Below are experts of layer 6 (counted from 0) of a mixture-of-experts language model. Rows are named gate (a neuron's input weights, with its number), up (a neuron's input weights, with its number), down (a neuron's output weights, with its number) and show model dimensions 0-39. Each number is 128 + 24 x the weight over its row's rms, rounded and kept within 0 to 255. Numbers have three digits each.
Before each expert's rows: a language model's description of what the expert responds to; "gets" lists some tokens that make up at least twice as much of what it gets as of all text. This comes from a sample of Wikipedia text that the model never trained on. Tokens count by the router's weight.

# expert 23
What it handles: Clause-linking conjunctions. Subordinators and linkers after a comma or period, such as as (well as), while, although, because, after, despite.
gets: " as", " As", " but", " one", " no", " after"
gate0:139134111165124131154110163126145144148098135086112144158116124116126163117122142142110111130131151062143175130109070108
up0:137127133082092118146125159160145128119174127177129172160181131118135118138154131112132122070112131154118114130152154152
down0:104134103123104111190164127094129110063124143123157135139102140136132121143091122100137124157140126115130112117163118126
gate1:115113107119182142140120105149139130101103126106111119108150104094112136123071099194144143178107159096113115155108089116
up1:120130117157135135111128133138126080149086173131102128136195084124164107106101103156132117162139148102107147138135146069
down1:136118181109134152120091057170122139120145162133141125151101105145117132141131120092164139144184124118126083106176102121
gate2:119095138113132127131130141102161113127101112166143123135147122147112133169072132118136145134169144113118118136131120169
up2:135132128147117123129145134142182079110098127169111147124157133129138091123106096089118126172132117169121123133117140141
down2:114125130132103123134131114133130142126127109154121134153163154103118112148079084123154094161134168138139131139142108107
gate3:146118137152166129117145114160106097110126081122134077145132143099154124134101096149101120128147158141135152151167123187
up3:123109144127153121141129103130120084098171096132173113104181130163150113080156091177150092154118136149176141145144156164
down3:125177187124136107146100142145104126124120114107116129106144139135125136144148141113121106136121092113138081165140139110
gate4:134133129121123119122126149080144140158122123177136143122125149113145164119082162142150095133108136146097126127172127110
up4:127104129132169138174114123155133133115142122099122130133117097115110114111118122069099170109132143159146111119087141188
down4:113104108146115134123111141141147100129121116109101160160162067157113154103153103118118148129148154101157123102121160134

# expert 22
What it handles: Japanese name romanizations. Romanized surname endings before CJK parentheses, as in Okam-ura, Aku-tsu, Jinna-i, plus line breaks, table pipes and raw CJK bytes.
gets: "\n", " |", " United", " also", " C", " had"
gate18:093132110122177141116132144113164114117149135165143100152130152114158088088153134122122113145120126134111111110093135142
up18:138131116116116102106171139184136126158140156171120134131148115108134115164105127111094135134129126139096106106144098119
down18:141133127109148091140157165109161093122130134129142091145125151132099112160176123072141120124116116137130106100105161131
gate19:091135091155162121126105107137182114129097159133129124133123119139124112118093128138115101178116123151124112110119116130
up19:144097131143102167080096149122100175182151133105106105160161154148098131122124162119117177137178127151102154111082082104
down19:140135134140127146121157155179136108096114164135120128132142118100142127142155094144106092123159124122091162154152070070
gate20:115118116125103149117098128107131159162110120114131146140097116123127100158108153123150115156148150166148101144120108131
up20:136126111118105132107145154133078142120103104119123113115134121172094126126117124130114119121102105088133120123090105083
down20:146084151121107070138136152115139110155102093146162138140121111120156131106113114110127110105134138155148143120087086102
gate21:105134080110136094154080141156144104122066089132122109137146154132159098149165115101130086123167159180167108161125124120
up21:146084139138125175096095130089077122185192186128157161102134113139131099100113110128110179186097092128125094173102123102
down21:098129129141119134090100104103115169174103157140150113077102108135096139151181104134129116091137116133149102138154125136
gate22:127160117146154166132109100135162124140179148108151122148123107150116102096166101125115138172111152085133157118129124118
up22:108148137139114136099143128192110091128119153176095096146133122108125124155114110137161137109129113109151143139118200079
down22:169161112097119089149147168127163134124146134105134115134125125130139109103130154124161129165162127105129138141098144105

# expert 42
What it handles: Table and list separators. Markdown table pipes and dividers, semicolons in lists, closing parentheses and heading markers, e.g. | between cells, ); and ===.
gets: " |", ";", "---|---|---|---|", "==", ");", ")"
gate0:088144092129126115107129136072144126125144184164136135129144118158126127088097144088138157138158089121156114136117119137
up0:160129142111113143142134146130113152142115121102114133151116132146139123133154099118128109108111111157097126128123125148
down0:134118144094112073163134162103095167176169117118150177142100096116181159101101132105174120140120117074125143134121120159
gate1:114121123140122132142151112113107158109116113095132119157118123123142159104142182155100105142142146125094113116173138086
up1:126143171098147104108125119144108130163148113145089135137103106122138141122086078104140144126121113145155144155079118114
down1:155132113110148146145129098163144116140129061086128141132168137130118107106172126139076101170078119152153124107139135134
gate2:095158106106157110136168128110114123118148134109127210091124135150124148170119100075144133128152170138136148084112146123
up2:092131092166141147094141100117110107102125118152146146069136152141098092156121135152122123122132159127127126125113118122
down2:120094151128125089119140139136117165095098119116162125115107162126085177118103134121127160097143161117134107085152149142
gate3:152135086122126112129118154122159114128160140076163118142081143079140102145110091110122142112131144173144150109126126097
up3:131087111135136123172113140111126117172141108096110136175125143110123115107132087143151120111144121084134105103151130155
down3:125150154117141136127147078066153091138113131079089138149105100140125085109128110139152143162154132152113130160150115151
gate4:108117146110145132143136167123127130148169084096160178112132119114135116108140141118148104141175092110122125116142114143
up4:123126087130131119115133150119116142103099096083184139093151180136138109148134095116148125136085133141113097103102116132
down4:116070127151114138100107115115131140128123148129119105153083131126140104112147147114099110092125144108099104079114084103

# expert 44
What it handles: Table and field separators. Pipes, colons and dashes that separate table cells, infobox fields and scores, as in Competitors:, 6:00, 4–0.
gets: " |", ":", "-", ";", "|", " /"
gate0:113109125114111147117112147097122136111198123107097183123096115150105118106134138127139122169187123111134102122164100129
up0:091123121166135158118120131076085122161173142140095118147107116152132095109113134128146132156113086103098133096151090141
down0:137129097122132095112132117118114116169167129156114089095135155133103146087106140111109107063130121116117084135128072073
gate1:072137121104072075135126150119132105144106110118109140118133048132079147114110138139130144119129101127154099085119125162
up1:135116095119080114128112141145166155083128119157150147131145071142101151122116172146161125095152155093149089123103136154
down1:076144156115115097148123116142087141124131144139148104119142137168124115120146121162122133133125090112091172112117123161
gate2:088160102123126121161106093126134104144103202101121173093127123171126111117075121169092109102126147117200122155114164133
up2:100134119162100104140117130146124152098088156161198126100099119108107121103141152137100126101123152125134095085115119165
down2:149114142099109114147116145105152163114088137111189102092142154104139137123157160139107122129108149110172090108116091128
gate3:112127111117131110126107127088177106119131152083136134105103131145136151163133119124097175111067158095157142182157129143
up3:140127126131157136159132111155104101141157108183136171129153136137116131140116097143137141093170140140149103112081123128
down3:121140118138134124088158158113086141144128161098113141115124099147120135115136123118154125109130183147128098077152117149
gate4:122151142093114141122142136131176132121117113098128161141099165103151121103147138114114135140141146129176136117133131110
up4:115123133095115099184168156143141142108164090134143150092127127131080122137137096121140095146128149123169089146169180122
down4:121079146173099183121072070155125171146117103151141141132143144125146107188133108119151106153134120129145138131120127130

# expert 8
What it handles: Plural group nouns. Quantifiers and plural nouns for groups of people, often after of, among or with, such as many, several, soldiers, members.
gets: "s", " two", "ers", " other", "es", " many"
gate0:140139133079116091131122123122113118143133149127144141116120139147162108118125168160141139154143101116123129126130162163
up0:131075142103155098114156106127122170121072130164098115148143181154072150112136118134104064147113133102117136164127171142
down0:119124101116150090144135150113149119144096148117150126131141124128125134133093157127146118145117102114131132136133144136
gate1:097171112124121118170142102114118120117146114124104148149115178102154097130110146142124119135150139162181065115138124151
up1:130111116124142110156108136132144156137144144154110080162126184076136130117129142142133126142098145143155119109155146114
down1:127145150097134093159152095074154122144168129075105129102136157127088125117129145139112126135149161122107102120109171149
gate2:097146145116129157148096117127113134134153107175162136171119139140125136157101104116104129116109146124133151132119157140
up2:134130138137135115167130122120134102098146179127153162145114152159105158148113122120142129121141095131152134170166127132
down2:099091124161129165106138133123113112130152174159153146147128128127123131110131119151150113122105134113111135111138112141
gate3:107101088107124164135113137131121140151113109103174152078126086147158109159157110156165121123150121128116119110149099101
up3:137138130149137107147128132140139120093115191112123138171130120133136151137092100102138151132133129102155132131111125160
down3:148125145093122090154128096126120150159144074143120110116114096090100090137109110129130085133141108121115109117085120096
gate4:073123105117142122106082110162128063091140111090096132108103127134125136156144131142160142115124126089141140150094146121
up4:106100145124155140131080087115108098140133129095091118111110137094125179143120127127158093131114122084113118172104097145
down4:085123090130121103115099129094121108103154105127091071170122147125129160151129146141160118123110097125123131145141147145

# expert 45
What it handles: Surname inner letters. Single letters and short pieces inside foreign personal and place names in lists and tables, such as Rogov, Drozdov, Gosnat, Scholten.
gets: "d", "s", "n", "g", "m", "z"
gate0:133127131122154133131147137113147131123101127125140109134167126149133116150105080122102116157138123095146142120104163079
up0:129095136136116139121126120154114117160097136093103083145122120145138109151140118129152112120069106150118139126113146128
down0:120123167101095095151152122123162150077131135111126143081139146141128098109146151160114094136112112120119152178136120147
gate1:108115101166136130112136111136118104105158104132170145137153152108124131158112103139132135157101123133120142129121151164
up1:113103130142117165122104128156147154109102120128083087131135169117160071106132096123151099142125104088163134157116161099
down1:143105095117154144093156130110138160106118180099134121102188111133143126111099127091169149096171144098151122117117104114
gate2:132131123124145129117138113094140128104146129162117110132193124156130131123130105120100127106096185124137135172114102081
up2:128151131154125166129126106125102148146141102122104123078120129153116104134115143120168180109125150120138099072082144099
down2:108128110125143141113149121129123126131190090124117096132163150109110147170125118156105175095074125106140104119100164125
gate3:107138115123124149103151123110139156158141118076073114147123172162088140149116067127124145119114122148181158096124141093
up3:127134145159125153133113111141126143096069099133158133095126093099127095070152152123134128147114147127084156179114167123
down3:154118146107152120132138140163164142131148168131111116158127139129100106097114125111073086125134132118126176079109132152
gate4:123141121173117132124129137121108113158106146092146131151095099131130093138130158130127163126154165117134165128147137112
up4:144095121084108119145141154113169160117136111150099122104161128160112098078118122045109116120121130065114154116101150115
down4:142117117134092114103138107126136114132144121090099168126107140171133149120127147151129112093155149100115158135124129103

# expert 46
What it handles: Narrative verbs, prepositions. Verbs and particles after a subject pronoun or name in prose narration, such as tries on, left, joined, follow, stating.
gets: "ing", " to", " on", " in", " of", "ed"
gate0:134151136178126149134122128129111107128162093124135089147143136111135132090142098147155087153174134093176137126129173159
up0:118121134071099136130130103127157118143164076175141179116129124112118109146116161151139123133102158132156134115080125162
down0:133084135153126139122103126112151096143083170152142141124135155126142136094162126127149086121091119096134131135143108130
gate1:124115107113167136115116140129129151094103159102112120117147087168122122114131111142094143097124119139123141106139100161
up1:134138143129159093123132072126145089180202082117136164142149160151154145122122133131150138133114101130183139090136093123
down1:137127141147136106087126101208108163139137119113110140095134136098110178140167136095082102087119142123139106135144113139
gate2:128090141149125141131131171092151111158148123097149155150130199108075106128104071117090132134134152121135147144122124115
up2:121136112066138134132133165139147111108138153100141142099125144119101136174083131144146133186077107120159130103130154140
down2:159086136156171135110090139109135123119128099131103155106122128124132148149153136116133126157121129144114160156137142130
gate3:128177088070102150149083130142095186146139124169151155135097164103128103147134137131150129135099143136069093162132132127
up3:154112174160152131133142148119141093140189158108131117125112064140089108131133138127131120145187142124136167084133136178
down3:153144114148090118120130164108141137118128116131152103165153119147169079115129127136122113162138146139118143108140127136
gate4:148113109156091177114119135098144112075131128096106183167120058076149140127111107130130137109147155127106120137107133123
up4:139121108111171102145121109118125103121104150127121113101147134129103129113104126117134107144098132120161130074146169156
down4:140115138109116114136108113110127145106139151156111129112153145151153115138167135090098145162091148101157132101114127075

# expert 21
What it handles: Clause-linking determiners. Relative and demonstrative words and articles that start a new clause or noun phrase in prose: that, which, who, this, The.
gets: " the", " that", " The", ",", " which", "The"
gate0:084109104149083141118129163099157119111159152117120139143118128129133106160108143088128145135159178077110116166090112117
up0:197133158112119119140145114150100144144130113168109139132123149144151139116167128161126126105099091154139135132145132122
down0:126155109142085163108093140106154100085161134125102140182178141149146126134114173132122082131159114104130120070105154139
gate1:124145129116159131102125125144133128131122136157123141121152132126140102130111110150107098156142129130127151120157185128
up1:162114152126136077139169135140098095116131081150158088154158116082156128102142142136142098121123111108073122140133083122
down1:167169105071151098126151139123080109137124116103166131122147122118106103080154111136108121126109127144125109112082170113
gate2:089118125106142127096111146137135124123143114117141114105089149115096115149159178145104136121104106128157098105114128132
up2:099117123109147124129109135145112100136085108112115171142097158149151081143154114138116132134103102120139095108124135144
down2:108142104147164134081111119173091095133110099148091137140126174121119090116143145081146112106134110138144103122097125170
gate3:098152130110145135160135154065132145108133133140115145120050113137096116101129130092144135115129202103146124122147131113
up3:127161125117143124115156149120094121120101107117112166154106132163120121105123137121136134109143124118131092131104138148
down3:136164097127150111106146154142112124115083132109098168073105140142142120129107123143145105123112127115138103162083120150
gate4:130140129094119107101121090156112101198124117152140145148159084121179119130077109136144093109169111127094144151138117132
up4:122118130143170135158117160118165136121156121106164165127082164100100077189143064151114146205096139120136140111157124141
down4:150136119112115154154092138135107123143136123089125122069108114125127150083158131127119112135065133177145134115184140093

# expert 13
What it handles: Table cell separators. Pipe characters ending or splitting table cells, notably after venue or location names in sports results, like "Irvine, CA |".
gets: " |", ";", "\".", ").", " Mac", " ESP"
gate0:085123126137145112133134127109157085136138108112148176099139152129096102117157178142102132125162090147127114083144110148
up0:127112108147104141172123123064130127137114134151128112137156121147145134110141126115078160103103089141127112135157124129
down0:121114105131154137132142126157083131132115112170122126153186194114136116127115130102112116085117108110124079127129115118
gate1:119145102113139124154157167129114120175128083174171142116138132124140116108107108107142127156119123105145133155109150123
up1:118145167123140111153145125103142142114155158095128129157110112146110102159157125136105096145107156123139136111167109140
down1:105175084129142118124104114114129165139117107133120117122114146119143118145115143140144149091107163114115133146100100108
gate2:083128124140149156123138145111130119127131101153126133153119135112108105218090128103111094122105147166176210117147133120
up2:154144145109103114123143121142144103118114165101109149128093098121109129130143131151152122103148094152123134120148113141
down2:134140145149145124159130146159134144109152096120163111153102123174130110119139130102143104117096118146167151108156140104
gate3:048146055135206085098111133140157087093111104136168143116129157129116141109100143116161097152132094122127117106096133151
up3:147135144117131113111124098143136143156140095157113139156136132117143135123192176117136140148147143131120166156118119170
down3:109154148082162077105182167168164095109099107116130127121146106124134129083117110152125153132140083120138120156096144153
gate4:098124134116136130130125107122117139122149157110092145149137122117129135109147173125160108131147159136112146101149104151
up4:158122127122090130144143169108143114100132138152108095116121155126114143143144125122121158169139149158109140163122146120
down4:108133097121116081127146145071128139110107116140126131117151124107099135113155184101162146137136126165110117117141099091

# expert 27
What it handles: Main verbs after subjects. Auxiliary and main verbs directly after a subject noun or pronoun, mainly was, is, were, are, has, been, with some verb endings.
gets: " was", " is", " were", " are", " be", " has"
gate0:108147133139116162111116128091164168178116154136123129126145114148122111124114090145154095079146146174113146115150105113
up0:121121128109110151117122140108172153150172108125134115111148070119134180106132157172163090103124113191094143128129126131
down0:134165154149153125135152095107112141163123142126112137140107132149126119106082121149177180085175121113134089162131138163
gate1:157156107148142136130093123122164115113155121140138143132180142163135152117144130133135101138117138163141102105157097124
up1:159144161091104142102137153132103148130097117125087119153168155087113085131100152138102086086157130075145114150118126121
down1:172141121149143103111130133075154078161130123105165147135100137172120114152106116117157121139144155077164093101170156098
gate2:153146136072138111128079124085145116147150115141144127144145104142120127138120114105093147148107136114114115102123107169
up2:138132151157096123140143099145123126142151110105067158111126151102116103106105138159080112156130139155130158110156096081
down2:113150129142107117139137113117130104124128126095129126107100129138126096152149139147100158133118127113128110151132164091
gate3:122116080093124112141099144134133125189126115157145140169151115145150164139142138145122099162166189099183119131106118116
up3:141133135127098140106149146111151151120160142117154100112124110130107105131098115126114172087087098184164072108143146141
down3:141144151088073136111145170121134129134121123155068098129123158148107093114149153156124096151112106167109150128160106111
gate4:127109166132113108155154159104119083136160110108148112118119117150121126129115093119150146082151125078151104112110121121
up4:152119123163130131094128132120115098096108099130146109121126105146152116146086066114127126079109156123154135129133112114
down4:139147098085175075146147171134174156143109114159098137132110122103150121126128129057095133147124139126143162132156157138

# expert 63
What it handles: Table and heading markup. Pipe separators, line breaks and == heading markers in wiki tables and section titles, especially sports statistics and election results tables.
gets: " |", "\n", "|", "==", " ==", "==="
gate0:080139095134139141136116143091113100150095157151122127187110085148130166121141110095141132127128139127117134105129135120
up0:146081157124092165133118104145144128161155184129114172098184146104147137096120138157148120135118092113117133142065145133
down0:122088148161063151147132140107177154146162120161132125136132169189125066124114138124140166130111114135141130123113140106
gate1:116127086134141129120117131119136104141113138132116095131113144173144162154177097132096157105119138117099130062124140128
up1:113145127153132156070124121125130093149121103193115121126138135134104180137142157125133140159098123145142116100112168158
down1:136134139123142125118109158119102140139096087113091101142142129153127145153126167103137089089090133136122126111107161159
gate2:140118084134129113140088121126124150114107132125132099107112114083100117164151137115122096078103123142121148122074081151
up2:144152164125093133125167140151098126136133081101137126118135175115115121085148106113193096140131125116156122146153153122
down2:108119143102107149099138119108124124111105139131125130121153162117114107137135151138141065123117119129117123121152117138
gate3:067167114114123171117092121106139144136172132141148115122185155100165162103111159110119153107119099150147126111142111141
up3:214079137140107114134152142188114106134107130131129128138069077137100094154134104100136125134112159101127127162148139085
down3:099141115196115173092068087160097169110112121091171099168142168112134109098125083156094126096134117105118094161130136154
gate4:107123151074147122136129159123163087099139119121102159162096151117166141073112114150107107128100118135149126128152144129
up4:140086123133125120093174134165129137137082187162111133176132077165157153142100153074129136150118123137110125123126125125
down4:170145142140124126135133109159120160123100163157121150148122148126109144147116172121152121165125111130135149118107131169

# expert 53
What it handles: Purpose verbs and suffixes. Action verbs after to or which, such as provide, prevent, exploit, check, plus -ing and -s endings and following of.
gets: "ing", " of", " with", " to", " that", " for"
gate0:117118127107106119138134131119117117123120138102115136139132163124136115096165151107113143114116083100139147075152194087
up0:149126123133124136133111131101128111085105141170137123124116144124131169113090127129127146164146170158134137144183121103
down0:108107198138099136123137080115160165136121148087140138161190125119124138150103139182119143106161101099096126114143077129
gate1:118101146099110124127104168115141091112143152112119149135095101165139098111149130064133127105119137103134095095130138171
up1:113123088128153140107101131099145151141121105090141132097103109141127063129175129116117137144116142127125138075114177157
down1:128150084113121089113151170110181140141109122147133117121093103182185122174178102112099178140112154139143140096122144114
gate2:123105119108140127151104140106096090130123178157156128169188168122151153101163152155134132110110124120152143131168155157
up2:139168089121152104116150152114102085141127123107135075132165152097155107133111106149140103089139129159115134130139114134
down2:189164086093141070133145148094078120119117137139134143113119131097129120095127111085168146104143138118125127101097156132
gate3:117150121140129119104111126166136136124130102112161109124148120121176151130141121106152128096127158150101154128187065100
up3:140148153128135125124148158134139194142125127104128131112120104091142145130118105121137109125089141145102115111106070138
down3:131156100084150119131152131091154112139107119130081139108139108145121153096149167156162097119121157151154091111129154175
gate4:103122133157130159149108141123111127080142142113108110144158139097158139152094162098110125154092104112141089113097133152
up4:113097159119143129106126058129142144109129105130120141108145101156151126107129177113183137106189081138097104097143142119
down4:139064154160123169097117080148159122125122143115133121162108151120116143120126181148097124078104149129135141086154136157

# expert 37
What it handles: Word-internal pieces, sports contexts. Middle or ending word pieces like "ed" in Swedish, Faced, renowned, plus capitalized words New, After, First in sports and music articles.
gets: "ed", "f", " New", "ing", " first", "y"
gate0:100135127132107113146130127131156098122072119107164090118133103122139108118089099148069123106143132141139126147116134123
up0:116142123123163122132120136148168130147126085134140133113123135095121116127136106162131126179115093149124142115137107131
down0:101138102111125121136127119152125139132121130130115087145127141137123113127110090120125109123124139170115142100128140139
gate1:111122118093143135113114137130172133120142149117141112133112121135142152147122110136110083112116125120102098136117117147
up1:128137149103099132124097151127100154117114142141154093118096093152188161118083114108088120175172127150127177126138120161
down1:093136116150122116130125147143088137117109151124127095141105126111067120174103145088113145142132143166152153150153141138
gate2:111117121134093160139128112097138124129077139104070111133097083154155131130160122114100111086107122103127147147122113103
up2:111143136145075150118135118109125085133123127136093151149139119134114144109101106143133136116126134173123171114107120114
down2:154159153109162112153151118132145119126139122110152115113133115121119127124116145128133123146113093145190142131112106127
gate3:122139094100174152139117112103159161091080141097167101157110118102141125138092130139101122153142128099138112120122128182
up3:136145155125096099100152147133111094127132171146160136113144119139110133097137107099134116141126125122168084135107201139
down3:113141099107134152117153130079111115062119161132134172135098155076144135118184110134102105094120156149130132083082112159
gate4:125133101112135124132114101133121095157147131137203134122160160125102111124159132133112124161121106126118160143168158151
up4:133153129114167140160106133178102100172120117112130101102139119125114091121158156098146124104126121139115149134129139124
down4:137118049153113163093154150115105146170101116081121118135108162127097168124102117123160154151163095124104114115147154100

# expert 26
What it handles: Abstract and technical nouns. Abstract or technical nouns and their suffixes in explanatory text, such as growth, population, -ity, -ization, energy.
gets: "s", "ing", "ation", "ion", "tion", "ity"
gate0:123152110156152136120152147094112113168139157114113113187133175173153144150137132159156120160129121114142106166141112106
up0:133171083118111111145116131133154131140126127152107140119114131138090150112174125158179111133119142145095148148141147146
down0:113161130129128134099125102127148135120115084099128082137119124149159116122135139121120107078127134150107122121175124122
gate1:109122121111134120132140148140130117182157135126122142133142120124147158154083128114140110126160139105149136095126140155
up1:120087138102136136092118117116108131128129100096123122131115106136106146180115112099113098148110157153116127124172127101
down1:118148124137116141111121139135127107111145097132133146158118124121093191091116124109146121130138161145123098126144104140
gate2:119101155171102182141137123085142127096099137141068152138121120135101161103127130109137109131116160077112132163113165142
up2:115121140133110163149139092135121095090082133176099105114127158169139149161115116118144107105084085059095138101135093110
down2:115107124137126156089156121150125114180101120091129099134159110147144186124112138123155100126135110112166101141198122178
gate3:143122106096097149150111115129115081145091085123137154144101109187107135160082119142123140107076166153109165109142141131
up3:133134122131105137163120107124145095130142120142127100109150168142145115136148169106122140114114107098107142139134138153
down3:158135152097128116164089119159110149158177121082137153143102126060137110114141127142155156138125139084143156164131126141
gate4:124136103133117100156134139104150106097123159154176131135124180110110149107157114137093117126101135169146117113175151118
up4:124163120128125099113136127092119147140145132095153104146158129108118183086120110158065144084121167150162104115181140138
down4:137132139120140150134089158157117102143095153142146117148096151075166117114129121137117117121151087152169142113136112181

# expert 57
What it handles: Mixed table cells. Numbers and word pieces in table cells, plus San and Santa names and the ol piece inside solid, solvable, unsolved.
gets: "\n", "3", "2", " San", " Sa", "6"
gate0:105143116102134135144102121148153148100144098118157166113118149148119090154139116167159139147096107125169137051127138104
up0:108138138114142126139147120132132138149135146157125112088083094126122059143110154167113148149095082142140127094111183107
down0:135142147123155128146178153145132139163147139119074109093126103166124124151096100114141110142124078122182101117160128161
gate1:094143115103151142106143129138128166100102116128100119143127159119160196137125145126138128134118128136151121121143121159
up1:119125117134118143154099100101103134175108127125138126122134102084136124090098115146198153168128112133161143100110120111
down1:119173132138162124139137138123119125105116182161121152120104140142123158090112130143143102132077108180138147133113159129
gate2:106157115102094127149125122138097093154126092078141151146120138106146097121130154137120094125095175127147136166159134130
up2:139127121118174157141118102127143140147161104123185135120137188149117115141097075112137136109146121131125120098104090086
down2:130133115171151111105147093190096113097175115125140154140105164133120120153045110176105157104079154141113069147122136128
gate3:103156097097151118126116133165132104122106114111120114134146179154142128186127153148128142145137107136186117150167125109
up3:136158123088141077133137160181149099138119124101140107145116069138092146119120083095125117141128139130125137117133146074
down3:134150150135129103163129098107164129134124138052113149111111098146106121107111141100185155148085103135115128125129114128
gate4:133130107100129127128109170147118131124115124175127132121118061112151130155075134133086111125168158108153120146150136150
up4:114121096135132112120088095135100158103142159129109104146110118088154168125087170144131167107175105142150124158078114129
down4:112143108162131124148106133132113113155108143131123096104144168145129131116137150116149132114133084120103118121109108072

# expert 32
What it handles: Plural noun endings. Plural endings after a noun stem, mostly -s, also -es, -ies, -ations, as in photos, mazes, solutions.
gets: "s", "es", "ers", "is", "os", "ies"
gate0:106124148141141136096108141099138127067096100136148113112094089089174150108131124119153151125161121129120126145140126132
up0:119121133121124143118110132123134165120117124120133127126132114129124084110124074134148134135133106094136108140100154141
down0:167132169134132108176125140106112134148113096077125107122148110174136102131094156152135114130126108119100137105141122127
gate1:115111114104142112148128112096137130138156096143144148132118116105107087122117064135132133146132099106141126097079127112
up1:149113115124136126138121150142097121126126168139135161143114123148133117139105133121151121128134096119102143136126135130
down1:146133100117124135152117115115127127147109139121105116116103117142118148123157153112123109147148120142147140118114117142
gate2:107108100124132122156083119130109129128092132145115117123099124158087146113143096165143114121156124122122109151079138108
up2:124118118133148159160118140133134157124121148130115105105064096146101131138161142126105148119143116121139131181122080122
down2:109159103096113141113131111201114145152127131126121098088112115123132113060176126146078159138182148106130117137101132115
gate3:098141106142135140172110112135134143148134080114093141111103164174079124085161110123163137120129114135134152093137115120
up3:133167080128136108167087156162118097126122085091135118116094109150103116122149135138116121107139134143135128134167093085
down3:129147114130125160061095106125070131138128131089120093134129120154165136134119120122112116123145114103155180134148109136
gate4:108163103121166128111118122141156155101158063108131137131141105088147101121131144137113094134121143155142093117116151127
up4:139104199083078090151175109073131136163154119117125123130147164146102115146097147120097120155141137175057142106120110161
down4:128119166114080108133133097135160141081142055124096130153131132078103089118131131179116112140122154116121111137087141125

# expert 47
What it handles: Coordinators and comparatives. The conjunctions and, or, but joining list items, plus than, over, nearly, approximately in comparisons like "more than".
gets: " and", " or", " to", " over", " from", " than"
gate0:109113111141143153088115134114139126189121136101148148099163108115108135142140096162117097111070150129164147119090141121
up0:177117178080137108131172144126096108092142146145138157130152096128123117140102130106151138150147157149082102171157126139
down0:140160118142144135103149134089139131102138132103103173128136107135147132146097147113137124144113122154118115114166122127
gate1:109101096125123134142128104132130144143110110141080140125110147159104102159153168097105123086097128125125147130138115195
up1:129137155144112130145155148111132089136117151136140134175145104098141155165100115119130095138180144099118116140145161090
down1:157153145144108132080116123156123147074155118133118118143120150102104089139150180132131141089111077153146108135152090131
gate2:054130109128159141132088137143142110138096124128131070113149130132097114156073112139101116113094157118106166115169105149
up2:079133110127179131176109167131163096134089142131160112096157142151087123165100137098116121149094138107140152121169141132
down2:134106108104116138129121167146151145137145083104125102083155178156162084134077095104134124075134120148059133146123100129
gate3:107115157133110120181113107129093152158113094118117119109125150139125134080131128154126107127137107122084146086153084162
up3:110131134114132085087144139129150123156118143137157145166130131104112157158081137121122109188089155135153129124126137118
down3:143122167133103112120154143098138157115096188149108178141123143141129106152091129132104140149113111110160065141088115166
gate4:124107121121126147126137133121142105111086160114132175165100119134143138125135122118135129103093167169104157195119068092
up4:106099129129125142103136094143097156158066095171138107138143120125103120114165138133144073111139108142154115092087075170
down4:153102120135143169123118099140105128161171101128084149150138122105106095148113129145087101119127135063140123119158133190